From a checkpoint of a small mixture-of-experts model trained on Wikipedia.
Training: a variant of Adam for the experts, 381M tokens.
Below are experts of layer 3 (counted from 0) of a mixture-of-experts language model. Rows are named router (the router's row for the expert), gate (a neuron's input weights, with its number), up (a neuron's input weights, with its number), down (a neuron's output weights, with its number) and show model dimensions 0-255. Each number is 128 + 24 x the weight over its row's rms, rounded and kept within 0 to 255.
After each expert's rows: a language model's description of what the expert responds to; "mostly gets" lists some tokens that are sent to it at least half of the time. This comes from a sample of Wikipedia text that the model never trained on.

# expert 8
router [156 140 119  89 166  96 117 114  96 136 163 134 152 163 111  95  93 118 155 128 102 131 138 113 106 163 146 100 101 158 165 109  96 123 152 154  96  99 135 165  98 157 128 124 124 127 147 131 130  95 116 133 120 157 108 153 152 157 172 127 129 155 153 166 142 167 153 161 156 109  91 120 155 158 144 113 122 146 114 121 109  90 104  97 108 162 153 151 106  92 101 102 111 103  93 146 110 150 157 133  94 148 124  98  90 144 153 159 156 135 122 130 101 164 100 166  95 154  95 100 118 120 158 121 151 124 167 166 166 160  85 127 135 107 146 125 164 120 161 150 110 103 135 110 135 146 120 157  94 166 143 107 109 102 142 108 114 155 126 165 145 114 102 133 167 125 106 113 100 128 115 163 151 156 146  90 160 130 105 100 158 125 125 153 151 104 149 117  91 103 116 163 152 158 101 140 131 129 144 145 159  96 131 146 144 146 106  98 165 144  95 155 142 157 124 100  93 143 121 125 145  99 110 139 148 169 111 101 153 105 140 139  94 151 125 145 156 143 124  99 130 162 104 125 154 102 134 101 167  93 100 101 130 139 139  95]
gate1 [137 121 137  89 137 124 145 125  94 110 143 121 131 139 136  94 103 116 134  66 144 142  96 143 110 131 126 123 115 125 146 125 145 131 141 131 101 192 129 142 132 141 119 135 165 106 127 143 102 139 119 137 150 102 141 181 142 144 159 124 127 112 134 109 171 136 143  97 115 123 122 138  94  88 111 123 167 110 147 108 107 124 131 139 118 138 134 167 140 116  98 117 146 138 139 104  66 135 107 177 108 108 128 142  92 149 130 142 121 127 160 109  74 153 119 116 164 136 130 133 118  70 147 106 121 147 131 147 130 140 161 166 182 135 129 202 142 130 147 138 133 147 129  90 129 120 148 139 102  99 165 140 150  92 121  70 142 100 120  88 113 134 129  79 111 108 123 123 162 129 167 189 137 116 137 139 154 136  90 106 155 131 118 149 164 108  85 122 121 125 122 111 120 142 100 126  96 156 213 159 123 160 142 132 105 157 124 109 125 135 146 128 110 109  99 120 106  98 153 118  68 131 144 113 107 116 123 131 114 109 182 162 101 138 172 122 171 115 116  88  92 118 168 140 159 136 126  91 143 134 146 115 115 129 156 117]
up1 [142  95 109 150 147 137 134 114 114  88  96 120 129 147 131 117 123 102 135 126 120  97 112 154  62 149 132 120 115 132 138 136 139 166 138 148  94 161 159 109  94 112 125 157 162 109 138 115 159 129  95 138 127 133 112 104 142 103 144  85 194 119 111 144 126 147 130 167 150 131 139 130  98 128 145 117 128 140  87 108 118 128 125 112 134  91 112 175 180 147 160  99 112 151 154 137 103 135 136 106  94 171 106 130 140 132 112 144 107 189 157 151 121 157 155 151 123 125  95 110 112  98 113 101 121 137 122 112 111 129 176 161 115 116 112 148 141 178 142 111 174 151  95 113 129 181 100 106 121 125 181 119 157 115 109 124 138 166 119 111 104  83 124 119 106  94 109 153 170 100 128 144 175 113  95 154  97 146  93 159 120 142 130 114 141  73 145  62 126 140 133 108 167 140 112 142 115 151 144 146 147 183 138 142 155 121 146  98 127 157 169 123 162 116 134 142 116 153 150 134 148 159 117 123  65 138  92 104 127 137 101 131 102 106 161 157 149 169 116 120 133 130 136 117 138 151 113 125 102 115 112 131 120  99 147 143]
down1 [134 110 136 106 134 139 138 121 132 184 111 150 112 130 144 115 139  98 131 140 133 119 158 114 120 208 129 115  85 164 167 146 147 133 153 141 116 152 173 158 120 116 150 166 136 148 106 167 137 102 102 144 121 135 126 173  92 160 140 132 119 117 117 124 105 138 152 134 124 128  30 102 108 158 127 137 156 126 130 148 143 143 132 139 141 113 119 168 103 118 132 117 205 106 110 106 100 131 144 134 125 126 180 154 127 135 150 129 115 113 175 102 146 156  74 109 120  72 177 134  84 115 135 132 110 116 152 119 117 134  99 148 130 105 171 149 139 113 129 129  97 107 153 116 148 106 147 108 138 129 141 145 103 120 113 112 107 138 124 136 105 113 154 100 112 121 153 101 102  97 175 126 155  99 147 138 115 149 148 107 106 137 125  81 150 140 147 143 113  97 127 123 112 149 112 116 106 106 112 140  98 133 115 125  86 106 157 101 118 133 153 127 143 152 117 120 143  98 111 128  87 150  96 132  98 141 109  94 201 176 106 150 135 126 126 127 137 119 141 174 131 115 118 169 173 140 152 114 134 140  85 130 121 111 179 158]
Conjunctions and determiners
mostly gets: " and", " or", " &", " while", " British", " music"

# expert 13
router [155 141 118  90 166  92 118 118  96 130 162 132 152 163 114  94  92 119 153 132 102 132 139 113 109 167 145  99  97 159 163 109  94 121 153 155  95  97 136 165  98 156 129 124 123 128 147 128 126  96 118 136 121 157 108 152 150 157 171 126 128 155 153 170 143 169 154 163 157 109  91 114 156 159 143 117 122 145 115 123 114  87 106  98 108 163 153 151 107  90 105 103 117 104  91 142 108 150 158 130  93 146 127 100  90 142 153 160 158 135 121 133 104 162 102 166  97 153  98  99 120 119 160 122 151 125 168 166 167 161  83 124 138 107 146 124 165 123 160 150 112 103 135 110 138 145 119 157  96 167 143 109 110 101 142 108 117 153 127 166 144 115 102 133 169 130 106 114  98 125 114 163 151 157 145  89 159 128 108 101 157 127 126 150 150 103 148 118  89 106 118 164 150 158 103 142 130 127 142 143 161  94 130 145 141 145 105  97 164 144  96 154 143 158 122  98  94 141 123 128 140 104 111 143 145 167 112 101 152 104 140 137  95 148 124 143 154 145 124 100 129 164 104 127 155 102 132 100 170  91 100 100 130 137 134  94]
gate1 [128 115 112 138 105 148 128  71 156 100 156 159 169 134 169 127  96  77 157 125  97 129  99 121 117  91 165 129 186 117 168 146 127  67 148  89 119 151  94 123 153 110 127 119 117 154 102 110 115 134 137 137 123 129  95 122 100 127 149 161 105 113 134 140 192 129 171 150 134 109 112 120 119 106 141 143 170 107 140 172 118 171 119 119 120 165 125 117  95 126 132 120 144 119 116 179 153  97  98 122 176 107 147  95 130 118 146 113 116 131 137 131  83 156  96 116  97 158 145  81  95 127 126  76 125 164 110 108 121  87 135 133 117 141 138 165 159  94 120 142 124 111 107 136 136 118 122  92 141 149 132  87 129 131 140 143  91 121 154 170 105 123 120 127 137 108 115 142 150 105 119 112 102 148 136  92 149 138 105 128 127 119 117 146 149  96 137  97 126 155 121  86 135 146 127  88 150 126 105 170 175 140 135  87 124 107  86 104 126 117 138 139 186 122 107 127 130 128 103 151  93 128 150 162 154 115 126 127 158 121 135 126 151 139 112  72 143 133 117 155 177 163 120 126 114 136 113 120  92  92 121  80 135 157 154 116]
up1 [132 147 134 150 151 134 128 104 105 106 151 152 132 119  74 162 154 106  79 136  98 121 124 114 140 151 151 126 124 149 159 141 120 123 128  90 160 172 100  76  91 118  93 103  96 153 154  81 125 144 111 139 133 103 135  94  86 149 114 123 121  72 124 124  75 146  88 114 170 117 119 126 171 124  85 126 127 121 155 136  84 116 130 135 114 157 149 141 156 126 136 147 123 187 135 124 138  96 148 116  97 109 100 107 134 107 114 122  63 133 127 157 170 141 103 132 108 158 139  92 160 139 124  96 120 121 108 124 108 104 148 143 175 106 132 121 119 102 115 116 167 110 142 142 125 119 155 140 144 167 150 189 120 137 138 207 171 125 147 130 152 106 135 145 113 134 136 130 158 166 103 137 172 159 114 148 121 136 133  91 117 148 156 112  86 146 161 135 156 140 126 138 128 155 135 136 136 124 144  86 136 124  95 101 135 109 117 110 134 107 142 126 155 155 133 160 131  82 116  85 122  92  90 129  93  73 108 134 176 170 146 141 106 122 129 114 139 121 136 104 102 117 118 134 128 137 130 112 146 111 149 119 124  98 102 138]
down1 [140 160  94 104  95 157 150 158 165 114 130 181 123 110 129 134 110 128  97 138 165 105 130  81 152 116 123 133  87 106 113 124 137 157 168 127 149 156 115 155 108 126 126 138  89 154 154 126 104 117 161 142 135 156 110 128 160 107 137 114 129 142 130 171 136  99 101 109  95 115 146 139 115 131 124 200 125 157 128 145 117 107 160 140 126 134 105 141 182 125 106 116  91 130 124 125 122 146 148 122 106  98 136 133 143 112 130 157 148 112 163 141 116  89  81 137 148 141  89 133 125 107 152 137 141  81 114 138 125  88  96 136 168 128 144  94 159 133 166 169  92 146 147 102 123 103 108 133 126  72 155 159 115  94 121 104 129 144 149 144 114 161 147 123 113 144 106 131 119 176 149 117 142 111 113 149 151 133 112 119 129 144 132 138 118 155 125 130 144 131 123 199 119 120 150 179 144 129 148 126 144 131 109 147  99 123  99 163 157 151 136 129 118 116 161 147 108 102 131 133 132 154 102 152 129 109  93 124 138 109 150 105 136 124 119 143 168 164 157 105  75  60 139 160 162 123 184 146 168 140 142 138  75  81 107  86]
Initial consonant letters
mostly gets: " L", " W", " N", " w", " l", " n"

# expert 0
router [154 142 120  98 167  93 121 118  95 128 163 137 153 165 112  93  90 118 157 125 102 135 133 115 108 165 145 100 103 159 164 113  98 130 152 156  95  97 136 164  98 156 132 130 123 128 147 128 126  94 115 133 123 160 109 149 148 160 172 129 130 156 156 170 142 169 154 162 156 109  90 116 155 161 142 117 124 144 116 119 110  87 108 100 109 164 151 150 107  91 104 105 115 102  89 147 110 151 159 128  94 144 126  99  87 140 152 159 159 131 125 129 103 163 103 166  95 152  95 100 118 122 163 120 151 125 167 168 168 160  85 125 138 105 144 126 165 116 159 151 112 104 133 112 129 143 123 157  94 165 141 108 108  97 141 110 116 152 128 165 147 118 103 129 167 131 103 120  98 128 119 165 152 157 147  90 158 133 105 100 159 126 123 153 152 101 146 120  90 102 118 163 153 158 103 137 127 129 144 145 161  98 128 143 148 145 105  95 164 143  99 154 145 157 126  99  92 141 125 129 146 102 109 141 146 168 111  99 154 105 141 137  97 149 126 144 157 144 126  99 129 164 103 127 156 101 132  99 168  93  97 108 133 134 138  96]
gate1 [129 113 134 100 105 171 135 147 152 148 126 120 101  49 129 149 216 170  58 164 147 144 149 110 113 128 140 146  86 123  96 111 130 108 112 118 139 167 173 128 151 112 114 152 125 105  88 138 116 158 146  93 138 119 150 103 132 126 117 104 116  92  88 110 113 116 112 155 135 151 154 111 108 109 143 137 111  87 113 166 156 148 144 156 111  85 153 118 128 137 151 128 132 111 183  90 173  94 103 120 141 132 122 140 139 129 147 126 135 135  94 124 132 105 137 133 149  85 162 131 149 115  91 122 132 160 131 123 117 114 139 159 135 145 133 168 102 164 135 111 147 106 165 120 138 128 111  79 173 117 103 168 143 168 125 116 145 104 113 136 131 132 113 125 110 111 142 139 147 145 120 110  67 145 128 160 113  88 141 173 122 139 170 124 108 172 113 130 151 136 141 108  76 107 123 157 174 155 107 124 120 148 124 130  92  81 141 173 104 109 118 114 130 102 122 148 150 134 140 126 114 127 137 111 117 137 147 158 120 136 123  94 108 142 102  82 114 116 130 100 115  98 150 106  87 128  82 118 101 126 143 120 126 108 114 137]
up1 [131 159 138 146 154  67 119 138  96  82 160  87 165 169 117  93  71 131 156 107 130 108 150 150 145 134 132 124 174 134 126 146 148 141 125 158  98 116 105 137  93 147 145 100 147 128 162 108 114  90 114 108  94 145 102 135 127 143 151 121 131 181 165 141 140 176 149 109 131 119 128 157 141 159 127 139 117 109 134 101 105  82 116 117 139 151 123 142 109 109 139 133 118 126  79 127 106 195 195 154 130 107 145 104 109 114 135 132 145 115 151 113 151 143 112 107 105 114  73 109 110 123 143 116 140 115 119 143 155 154  90 114 143 112  98 104 148  93 113 152 149 144 133 110 101 120 146 173 102 139 146 117 118  93 142 154 104 143 145 123 124 116 112 116 190 138 124 116  93 129 138 171 138 146 150  80 130 130 139  86 129 101 136 121 151 104 147 173  96 124 120 161 211 170 116  99 109 126 119 155 113 117 155 146 134 157 115  89 170 138 133 148 124 130 152 117  99 132 133 135 140 114 121 109 169 153 102  84 158 113 120 123 129 130 141 146 164 126 119 139 119 185 113 145 159 118 135 123 163 130 131 125 128 131 145  95]
down1 [127 116 135 130 123 128 115 129 149 129 130 142 112 129 121 116 131 121 113 111 147 132 121 145 131   0 128 123 122 124 113 112 107 126 120 112 119 131 147 117 182 123 142 128 125 137 123 125 114 143 133 114 122 115 120 120 123 133 121 108 141 107 130 132 103 137 126 116 124 129 255 116 116 109 112  99 140 119 118 134 129 136 111 119 122  82 119 127 131 129 124 140 122 129 138 117 130 119 103 110 130 124 160 135 138 123 124 135 129 128 139 131 116 117 134 121 137  88 139 137 139 131 125 130 127 139 116 131 127  97 127 140 135 138 117 123 122 137 129 126 139 129 123 134 125 126 131 119 136 131 137 128 139 113 127 124 130  92 126 134 120 134 132 120 121 124 129 123 138 130 132 138 117 142 116 133 119 119 137 136 126 124 133 144 128 133 119 122 130 137 128 134 134 126 131 131 127 133 118 135 121 128 129 121 128 121 117 132 220 142 128 105 145 136 121 130 131 130 131 136 136 128 115 109 120 117 145 124   0 125 130 142 135 125 143 121 122 108 134 123 171 124 150 135 137 133 126 138 132 150 109 128 124 134 127 161]
List dashes, word-final commas
mostly gets: "es,", "er,", "ing,", "ers,", "ia,", " commun"

# expert 11
router [156 139 118  92 171  95 121 118  96 136 164 130 155 160 117  95  87 121 153 127 101 131 141 111 107 162 147  96 101 165 170 111  93 120 149 157  97  99 134 165 100 159 132 126 123 122 148 125 126  95 118 136 120 161 113 153 149 161 170 125 124 154 150 171 141 173 160 168 158 110  90 116 160 161 144 115 124 142 111 120 109  89 108 107 108 163 150 152 108  93 104 107 118 109  91 144 109 150 158 128  96 145 120  93  87 137 154 161 153 134 124 133 103 165 103 169  92 150  97 101 118 124 160 123 153 128 173 168 164 162  83 124 133 110 140 125 167 119 158 149 112 100 130 114 133 146 122 154  96 169 138 107 113 105 137 108 116 155 128 165 144 115 101 132 170 130 105 120 100 130 119 162 150 157 146  87 157 127 110 103 159 130 128 151 146  97 146 113  89 110 121 163 151 152 103 143 131 128 141 142 160  98 126 144 143 147 105 100 164 142 101 158 145 156 124 100  93 141 128 127 144 103 111 141 144 176 112 108 150 104 139 135  98 144 125 142 152 141 125  97 133 166 106 128 153 102 131  98 167  89 103 100 132 134 134  91]
gate1 [105 147 143 157 140 151  94 159 139 155 123 123 159 162 133  75  91 102 140 116 103  99 120 150 133 151 144 104 150 113 141 138 101 117 135 154 103 126 145 119 165 118 104  98 139 101 132 113  82 147 109 136 113 149 104 135  96 120 131 120 140  88 172 156 115 102 108 160 127 113 134 144  98 117 158 115 103 156 181  99 138 138 101 160 124 142 115 112 130 140 129  98 156 163 125 135 142 134 127 137 112 162 172 140 142 148 147 140 137 139 155 160 109 172 121 117 123 151 106  85 157 125  93  95 148 105  78  93 147 123 128  78  81 155 185 107 109 133 146  75  96 117 139 144 117 153 158  95 113 150 124 104 101 150 146 129 130 102 138 142 124 169 123 157 139 132 126 153 146 110 107 108 127 168 138 121 114  87 177 148 114 100 139 154 164 137 136 108 149 130  84  93 133  91 134 128 148 143  96 145 115 157 156 142  75 109 112  62 143 125 143 164 120 109 122 126 122 119 112 143 108 137 143 130 130  93 128 150 117 116 150 158  98 144 134  99 118 137 160 112 156 151  88 140 107 144 146 127 144 118  64  89 176 167  99 125]
up1 [153 122 109 108  98 145 158 141 115 123  99 175 110 105 113 150 190 104 113 165 151 127 186 112 175  93 106  75 105 141 104 121 161 162  95 123 174 118 156 121 170 144 151 137 110 172 126 123 105 118 109  98 144 116 144 176 128 159 169 107 114  90 119  75 136 159 136 126 126  94 122 101 125 103 144 104 145 133  99 105 149  93 123 150 110 154 170 117 108  97 165 101 121  93 127 155 114 131 122 114 126  84 106  94 150 119 154 146 139 111 137 101 114 111 127 144 125  78 107 110  76 111 145 132 115 137 130 129 149 156 124 114 102 150 157 156 158 138 142 138 132 121 112 116 174 161  88 157 151 132 126 104  82 139 108 110 131 112 135 163 128 150 133 147 110 115 131 141 115 118 122 125 179  57 104 122 133 122 123 143 106 140 147 127 118  94 128 110 111  77 105 136  99 137 172 130 124 125 127 127 151  90 143 134 145 155  95 135 152 132 149 132 133 155 131 134 144 128 158 118 122 124 141 166 132 130 130 135 121 125 154 108 124  89 139 143 141 126 130 151 163 102 161 180 181 156 109 107 105 113 129 127 162 171 174 154]
down1 [124 144  70 137  94 155 114 118 174 114 123 191 153 125 159 108 138 153 109 151 114 140 148  97 144  43 156 101 132 125 148 112 117 140 133  88 136 126  73 132 145 143  82 158 136 164 135  83  86 132 138 155 152 114 143 147 115 150 129 101 110 107 122 102 116 167 119 129 103 152 184 116 132 117 131 145 140 108 108 122 131 125 143  91 123  83 126 109 142  68 121 151 104 124 139 101 117 131 142 137 139 115 133  93 158 121  62  89 121 126 162 105 103 126 154 103 137 103 121 115 158 153 142 126 154 125 150 136 109 121 140 124 117 133 112 141  96 117 131 127 114 122 141 148  98 167 118 117 137 128  80 157  96  88  98 132 168 138 105 100 159  85 130 122 124 144  86 113 154 141 116 114 111 111 133 138 109 131 102 129 111 135 105 117 123 132 143 134  87 155 113 100 113 157 142 157 132 135 134 139  82 120 137 127 167 145 121  97 166 102 145 103 115 159 139 158  88 110 121 107 156  92 141 100 111 136  69 151  42 112 142 155 137 114 101 123 129 144 146 119 131 112 109 122 149 112  93  73 136 110 133 136 128 124 121 146]
Mid-word syllables
mostly gets: "he", " Le", " team", " ro", " co", "air"

# expert 10
router [152 141 117  88 167  95 120 115  96 131 164 134 153 164 112  93  91 117 153 130 102 133 138 113 106 164 146  99  95 159 165 113  95 122 154 156  96  97 135 164  97 156 130 126 122 125 147 132 128  97 116 136 122 158 108 151 149 157 170 127 126 156 152 168 143 169 156 161 155 109  90 115 155 159 143 114 121 146 116 121 110  90 106  96 108 165 153 151 107  92 104 102 111 103  91 143 108 149 156 132  92 149 125  98  88 143 156 159 156 134 118 131 105 164 102 165  96 151  97  99 120 122 160 122 150 128 168 168 170 160  85 125 138 106 145 123 166 120 161 150 112 104 134 111 132 147 121 156  96 164 142 107 108 104 140 108 116 152 127 164 146 113 103 132 169 129 105 114 100 127 115 167 150 159 147  91 158 130 107 103 157 123 126 155 149 104 148 119  92 103 118 163 154 152 101 143 132 127 142 144 162  96 128 145 143 148 109  97 163 145  97 155 144 155 119 100  92 145 120 127 143 101 110 142 144 168 112 100 154 103 137 138  96 150 125 145 157 144 121  98 132 163 103 126 154 101 134  98 167  94  99  99 128 137 137  96]
gate1 [147 134 159  87 184  72 140 110 113 114 133  60 122 157 149 121 132 142 140 134 156 182 138 104  88 150 130 107 116 143 140 172 144  97 113 120 128 122 146 134 139 182 188 167 140 138 151 103  83 106 152 127  92 126 137 109  84  99  98 109 153 139 122 138 154 182 101 156 105 114 116 136 127 126 144 104 103 101 118 160  96 130 123  99 114 101 144 127 151 102 111 156 112 144 105 129 170 116 155 138 131 101 165 150 107 106 117 120 140  92 143 168 115 127 122 174 150 150 130 125 133 103 109 107 120 116 100 144 134 133 117 134 120 100 103 151 125 136 151 175 137  86  92 136 141 141 164  85 116 147 140  96 130 148 157 113 114 153  91  97 192 130 123 113 126  82 102 131 125 165  94 120 158 101 138 101 123 165 145 125 144 181 114 138 127 133 156 140 123 125 143 148 100 152 102 129 154 156 128 152  82  96 124 139 125 120 136  79 131 157 114 144 140 116 135 115 103 135  89 127 136 112 119 145 126 117 122 153 174 105 135 163 156 125 148 121 105  97 116 147 149 146 120 165 127  80 153 153 149 142 117 111 122 116  79 132]
up1 [ 84 125 115 125 136 137 110 139 132 126 113 126 150 142 156 110 136  95 107 146 107 148 148 106 155 134 102 124 175 118 102 120 133  88 153 108 137 149 161 135 116 125 145 138 112 101 144 143 155 165  96 125 103 146  88 137 132  72  97 113 105 133 111 132 148 100 129 144 126 140 101  97 105 100 126 140 130 145 160 134  90 120 154 160 128 128 125 139 135 124 110 136 101  94  90 126 152 152 145 129 102  79 150  94 140 124 151 136 104 158 141 167 151 149 135 105 138 143 147  85 136 137 101  95 112 146 110 119 115 124 130 131  96 119 115 129 115 102 103  97 175 139  98 153 105 120 154 104 164 137 142 177 167 165 151 136 107 105 149 156 164 113 124 120 144 132 112 151 124 154 104 110 147 179 144 127 123 138 160 114  87  80 123 164 136 111 184 127 147 150 127 115 142 136 156 117  91 156 137 114 115 124 109 136 118  85 124 142 120  80 168 134 173 123 151 126  94  95 133 120 101  94  66  86 114  78  93 138 150 164 118 107  69 126 141  77 121 140 136  98 179 144  82 120 117 138 118 153 131 118  95 156 166 149  84 148]
down1 [122 134 125 127 104  93 165 134 158 133 131 139 155 111 143  73 169 123 102 151 123 102 160 128 157 130 109 151 182  81 158 138 134 134 130 114  87 150 154 105 132 116 103 109 168 145 120 107  86 116 100 124 140 151 128 131 156 128 152 106  83 131 126 137 105 104 148 116 125 107 130 174 102 141 143 139 127 106 169 137 198 103 197 149 141 169 103 108 141 114 141 148 160 142 140 125 111 168  88 118 127 154 122 163 152 119 136 144 134 137 122 113 107 130 145 126 120 124 138  90 113 127 137 115  82 132  81 131 147 125 138 127  92 115  92 143 109 104 101  98  92 141 114 173 122 116 128 110 106 162 115 134 117 128  79 161 129  84 101 141  95 116 135  83 132 104 147 163 166  96 122 132 118 153 141 120 122 138 145 133 102  81 135 131 165 158 135 143 142  95 127 110 116 151  97 120 120  62 131 158 170 122 116 139 115 136 181 141 126 112 181 134 107 132 155  97 130 126 161  90 121 144 140 123 106 138 135 155 149 136 125 180  97 118 102 108 136 175 117 161 146 130 134 119 162 130 128 154 122 158 139 110 106 134 190 139]
Auxiliary and linking verbs
mostly gets: " was", " is", " also", " had", " have", " has"

# expert 15
router [156 140 118  88 165  92 118 116  97 134 163 137 151 163 112  96  92 119 153 130 103 130 139 109 106 164 147  99  99 158 163 110  96 121 155 156  95  96 133 163  98 158 127 127 124 127 147 131 129  96 115 136 121 157 108 153 150 158 172 127 128 155 154 168 144 167 154 162 157 108  92 116 155 160 144 113 125 145 112 122 108  91 107  97 108 164 153 150 107  93 103 102 113 103  91 147 110 151 157 131  95 149 124  99  89 141 154 159 157 134 118 134 102 164 101 166  95 152  96 101 117 116 160 122 152 124 167 166 168 160  85 125 136 106 145 124 166 119 163 150 109 103 132 110 133 145 123 156  95 166 143 108 108 104 143 107 114 153 130 161 144 113 102 132 165 126 104 111 100 127 114 163 150 159 148  90 158 130 105 101 156 125 129 152 150 104 149 118  92 105 117 162 152 157 102 140 131 126 144 145 160  99 129 146 145 148 107  96 164 146  97 155 144 157 125 101  93 143 121 127 143 100 111 142 144 167 110 101 152 106 139 140  93 149 123 144 157 143 122  99 126 161 103 125 154 101 134  98 168  92  99 101 131 139 137  95]
gate3 [138 106 128 103 155  72 116 166 113 154 130 115 161 170  97 120 115 134 139 139 137 137 144 105 135 131 125 141 128 134 152 153 135 148 143 132 110 140 122 135 131 148 132 113 141 119 183 116 149 134 138 165 127 135  54 140  74 176 143 149 153 118  98 143  93 116 131  95 182 154 130 131 111 147  84 135 137 131 130 128 141 128 111 148  96 163 152 134 119 140 111 118 139  95 149 105 132 136 141 163 130 159 141 160 136 121 128  78  87 173 130 161 133  98 131 168 126 131 135 140 161 135 115  87 126 151 133 108 150 129 101 137  96 143  90  45  99 118  90 132 101 149 146 132 122 152 155 132 150 147  88 125  79 122 147 128 132 108 103 135 106 138 133 186 118 128 153 108 162  72 121 139 150 154 143  98  85 137 165 120  92 117 130 135  95 124 152 160 132 129 129 111 110 165 147 118 112 142  90 136 138 130 111 103 118 114 139 121 120 117 137 128 121 153 136 140 104 117 100 144 143 159 124 138 111 144  73 144 128 133 112 121 161 158 157 126  68  93 101  78 119 122 154 166  97 115 114 167 123 123  54 136 138 154 133 156]
up3 [137 152 136 143 113 114  94 147 153 116 132 140 128 102 157 150 155 168 138 156 151 131 111 129 139  99 132 150 136 134 110 162 117 146  61 120 134 126 124  99 124 155 111 171 134 140 145 125 116 132 157 178 133 147 143 128 135 110  91 128 165 107 141 145 137 172 153 159 139 123  99 135 153 119  87 115 104 168 136  94 107 128 123  94  91 150 132 124 116 131 160  82 138 106 120 169 142 145 146  95 156 138 143 113  85 120 141 120 122 109 118 138 123  83 112 117 105 125 119 142  58 149 117 143 139 157 131 119  94 100 137 143 166  72 133 148 154 143 132 125 173 104 129 135 146 132 119 111  87 130 108 137 124 125 117  85  76 150 130  78 104 116 113 114 145 114 119  35 106 100  95 101  94 140  95 116 118 159 147 115 154 189 127 104  93 150 122 105 136 185  89 184 117 149 142 104 119 125  79 144 142 129 144 131  93 109  97 120 108 151 127 124 120 118 112 147 119 107 146 129  97 129 109 142 176 132  93 120 122 111 121 121 145 155 105 127 122 170  95 141 137 161 157 141 144 104 151 153 137 136 168 114 115 153 146 121]
down3 [124 121 154 101 118 122 121 128 156 139 144 130 128 110 133  68 136 105 190 123 110 116  79 145 132  82 141 120 127 120 103 141 131 132 170 152 114  99 102 159 134 122 154 124  96  90 128 188 141 124 139 106 110 102 147 128 122  81  51 157 128 136 137 138  96 104  55  94 128 117 180 140 161 115 138  99  70 148 118 113 138 162 110 119 160 118  72 157  97 141 164  86 132 117 159 127 144 166 119 139 132 152 117 128 136 113 116 175 151 126 132 135 115 125 144  99 114 101 131 163 111 116 121  92 108 101 122 111 144 124 100 118 101 103 112  95 115 132 145 107  93 134 123 107 102 135  91 133  89 121 142 181 136 142 109 123 155 117 132 111 125 109  82 146 184  96 170 119 117 147 121 117 129 121 161 154 152 142 139 149 110 103 126 124 110 145 107 123 157 101 180 135 132 132 115 142 126 158  96 142 117 184 121 162 133 141 108 116 103 171  95 143 167 149 138 130 129 129 122 120 156 142 127 129 122 154 142 143  85  96 154  88 157 133 104 112 134  97 121 109 167 118 138 116 124 136  97 130 168 109 146 115 139  93 119 133]
Sentence-end punctuation, relatives
mostly gets: " that", " who", " between", ").", " which", " add"